{"num_hidden_layers": 9, "hidden_size": 128, "n_experts": 256, "experts_per_token": 4, "d_expert": 96, "d_shared_expert": 0, "hidden_act": "tanh_gelu", "moe_layers": [1, 2, 3, 4, 5, 6, 7, 8], "router_score": "sigmoid", "normalize_top_k": true, "routed_scale": 2.0, "balance_loss": 0.000323, "balance_bias": true, "init_std_router": 0.0165, "lr_router": 0.000787, "vocab_size": 8192, "norm": "layernorm", "norm_eps": 1e-05, "tie_word_embeddings": true, "optimizer": "muon", "learning_rate": 0.0132, "beta1": 0.93, "batch_tokens": 65536, "max_seq_len": 256, "train_tokens": 446100000, "max_steps": 6807, "dataset": "wikipedia_en"}
Below are experts of layer 5 (counted from 0) of a mixture-of-experts language model. Rows are named router (the router's row for the expert), down (a neuron's output weights, with its number) and show model dimensions 0-63. Each number is 128 + 24 x the weight over its row's rms, rounded and kept within 0 to 255.
Before each expert's rows: a language model's description of what the expert responds to; "comes before" lists some tokens at least twice as common just after its tokens as in all text. This comes from a sample of Wikipedia text that the model never trained on. Tokens count by the router's weight.

# expert 61
What it handles: Of and relational prepositions. The preposition of, sometimes between, about or against, after a noun, as in number of, types of, genus of.
comes before: " the", " a", " his", " this", " its", " their"
router [102 138 114 122 158 163 119 145 108  66 117 105 125  94 155 131  88  86 150 130 158 120 114 131 123 110 139 139 102 125 122 134 152 153  83 149 121 113  89 138 117  89 143 151 140  96 140 150 115 112 121 144 128 122 116 138 131 175 142  91 119 161  66 138]
down0 [121 127 167 157 162 149 107 125 151 152 121 111  80 118 106 182 147 107 141 136 137 110 129 135 121 154  65 110 114  86 122 147 149 125 126 112 148 121 128 123 118 118 123  74 125 136 137 138  93 111 143 131 168 130 121 153 106 123 107 124 111 116 167 186]

# expert 36
What it handles: Coordinating conjunctions. Conjunctions and linking words between items, mainly and, or, nor, than, plus of, by, called, as in one form or another.
comes before: " the", " a", " \"", " other", " an", " be"
router [119 172 133 123 157 163 127 111 137 103 110 110 126 111 159 159 118 124 140 128 115 113 108 166 121 132 173 159  97 100 109 137 128 109 105 145 159 102 113 138 117 128  95 146 142 137  85 170 119 110 133 105 113 134 121 152 140 162 139  79 121 139  74 143]
down0 [141  93 179 100 125 134 113 121 121 131 126  87 106 149 138 126 146 114  93 104 143 159 159 125 163 157 154 125 163 132 117 145 135 159  95 133 103 121 107 104 124 157 144 136 119 119 146 131 113 122 149 133 112 142 161  73 130 148 100 159 124 137 142 131]

# expert 6
What it handles: Passive and past verbs. Past-tense or participle verbs after was, is, were or which, such as used, made, found, built, announced, required.
comes before: " to", " in", " by", " that", " on", " the"
router [110 124 132  81 147 140 131 116 156 113 107 105 119 114 144 147 130 127 143  26 117 104 117 139 130 108 156 158 129 139 146 119 123 144 122 127 111 150 108 131  97 104 138 131 124 136 113 138 135 157 147 151 102 155 132 147 121 136 159 131 137 176  95  92]
down0 [135  98 123 149 140  67 155 147 108 143  97 137 126 135 154 147  93 151 123 123 141  89 140 127 128 135 134 125 157 169 125  96 179 125 122 141 131 126 139 131 116 157  88 128 155 152 146 127 109 117  93 150 116 181  75 134 149 125 122 110 116  99 113 116]

# expert 9
What it handles: Closing brackets and quotes. Closing parentheses, quotation marks and brackets ending a name, date or term, often in tables and lists, such as (born 1919).
comes before: " |", "\n", ",", ".", ";", " ("
router [123 183 127 111 165 142 152 118 110 138 127 110 143 121 153 143 117 121 206  84 136 124 151 119 118 119 129  93 120 140 129 103 122 119 128 115 145 113 126 105 132 100 141 114 119 146  90 157 152 124 144 122 160 154 122 153 163 115 117 102  97 144 134 130]
down0 [141 142 141 124 145 101 139 126 158 138 121 126 136 167 155 136 158 217 121 129 138 121 117 134 129 146 119 134 142 136 128 127 136 129  90  98 134 105 125 103 136 150 127 141 148 158 104 124 118 173 131 135  95 102 180 135 134 112 135  98 112 129 148 128]

# expert 47
What it handles: Relational prepositions. Prepositions linking phrases, mostly by, with, as, plus via, without, featuring, alongside, often after a comma or participle.
comes before: " the", " a", " well", " an", " his", " its"
router [113 151 139 129 147 146 129 109 116 104 114 115 143 121 150 162 136 119 140 124 130  88 122 151 145 130 144 132 122  97  95 114 101 154  37  98 135 108 107 135 127 129 139 156 148 130 112 114 157 134 125 119 139 113 119 151 170 131 161 146  76 136 116 155]
down0 [150 157  86 125 124 123 112 137 139 107 168  78 156 116 113 113 157 151 143 132 167 122 161 119 189 115  96 127 144 125 114 119 108 100 124 134 148 139 145 153 140 125 172 101 149 121 154 130 136 122  98 168 101 128 123 123 121 136 134  96 143 135 108 108]

# expert 13
What it handles: Word-internal consonant endings. Word-final or mid-word pieces ending in consonant clusters like nt, ct, ept, ight, e.g. tale-nt-ed, artifa-ct-s, overs-ight.
comes before: "ed", "s", "ing", "ion", "ly", "y"
router [ 94 144 137  88 127 127 121  87 148 124 141  97 125 101 195 166 128 140 153 131 136 112 134 112 120 124 151 102 122 143  90 125 132 139 114 142  83  70  68 139 136 107 130 103 137 126 113 111 106 148 156 113 158 136 101 141 121 135 127 129 116 143  85 160]
down0 [116 133 119  78 107 149 158  76 121 102 122 129 117 143 141 126 126 125 117 130 117 109 134 139 134 129 137 129 141 134 144 166  65 119 152 113 122  87 161 156 127 141 154 138 161 183 128 120 152 114 109 132 118 119 106 144 105 104  95 180 118  90 126 123]

# expert 14
What it handles: Numbers and counts. Number tokens, both digits and spelled-out words, giving counts, ages, dates or verse ranges, such as 42 municipalities, under 18, six.
comes before: ",", " years", ".", "th", "0", "–"
router [117 130 135 152 121 122 128  68 126  78 134 102  96 144 160 149  87  92 149 138 149 149 134 107 125  93 150 118  85 143 104 135  89 120 107 143  78 108  84 125 128 104 145 138 124 154 115 173 142 183 155 167 127 158  97 158 186 149 168 139  92 161 128 122]
down3 [134 127 141  92 125 157 146  79 114  80 161 116 103 135 156  95 153 168 171 131 121 160 149 107  93 131 139 116 164 105 143  91 172 118 156  95 124 107 109 110 126 135 100 153 143 109 158 124 122 131 138 165 162 129 115 138 127 160 151 169 105 164 149 177]

# expert 28
What it handles: Statistics prepositions and numbers. Numbers in tables, and of, for, were before figures in census and election text, such as total population of, accounting for.
comes before: ".", " |", " the", " 0", " 1", "–"
router [104 127 133 120 155 149  97 103  78 100 136 108 154  78 118 193 116 126 131 122 126 130 146 118 158 106 124 128 111 111 112 168 104 159  92 134  97 126 136 162  97  63 184 121 148 124 122 158 118 119 139 124 135 124 100 132 140 169 173 114  89 149 113 128]
down0 [131 133 178 180 157 165 114 107  84 132 118 102 139 116 120 114 101 146  91 162 109 125 168 139  98 152 121 102 148 140 136 103 128 148  77 115 118 128 145  99 114 140 159 156  83 156 117 124 144 137  87 144 117 124 157 157 160 140 118 118 167  71  97 120]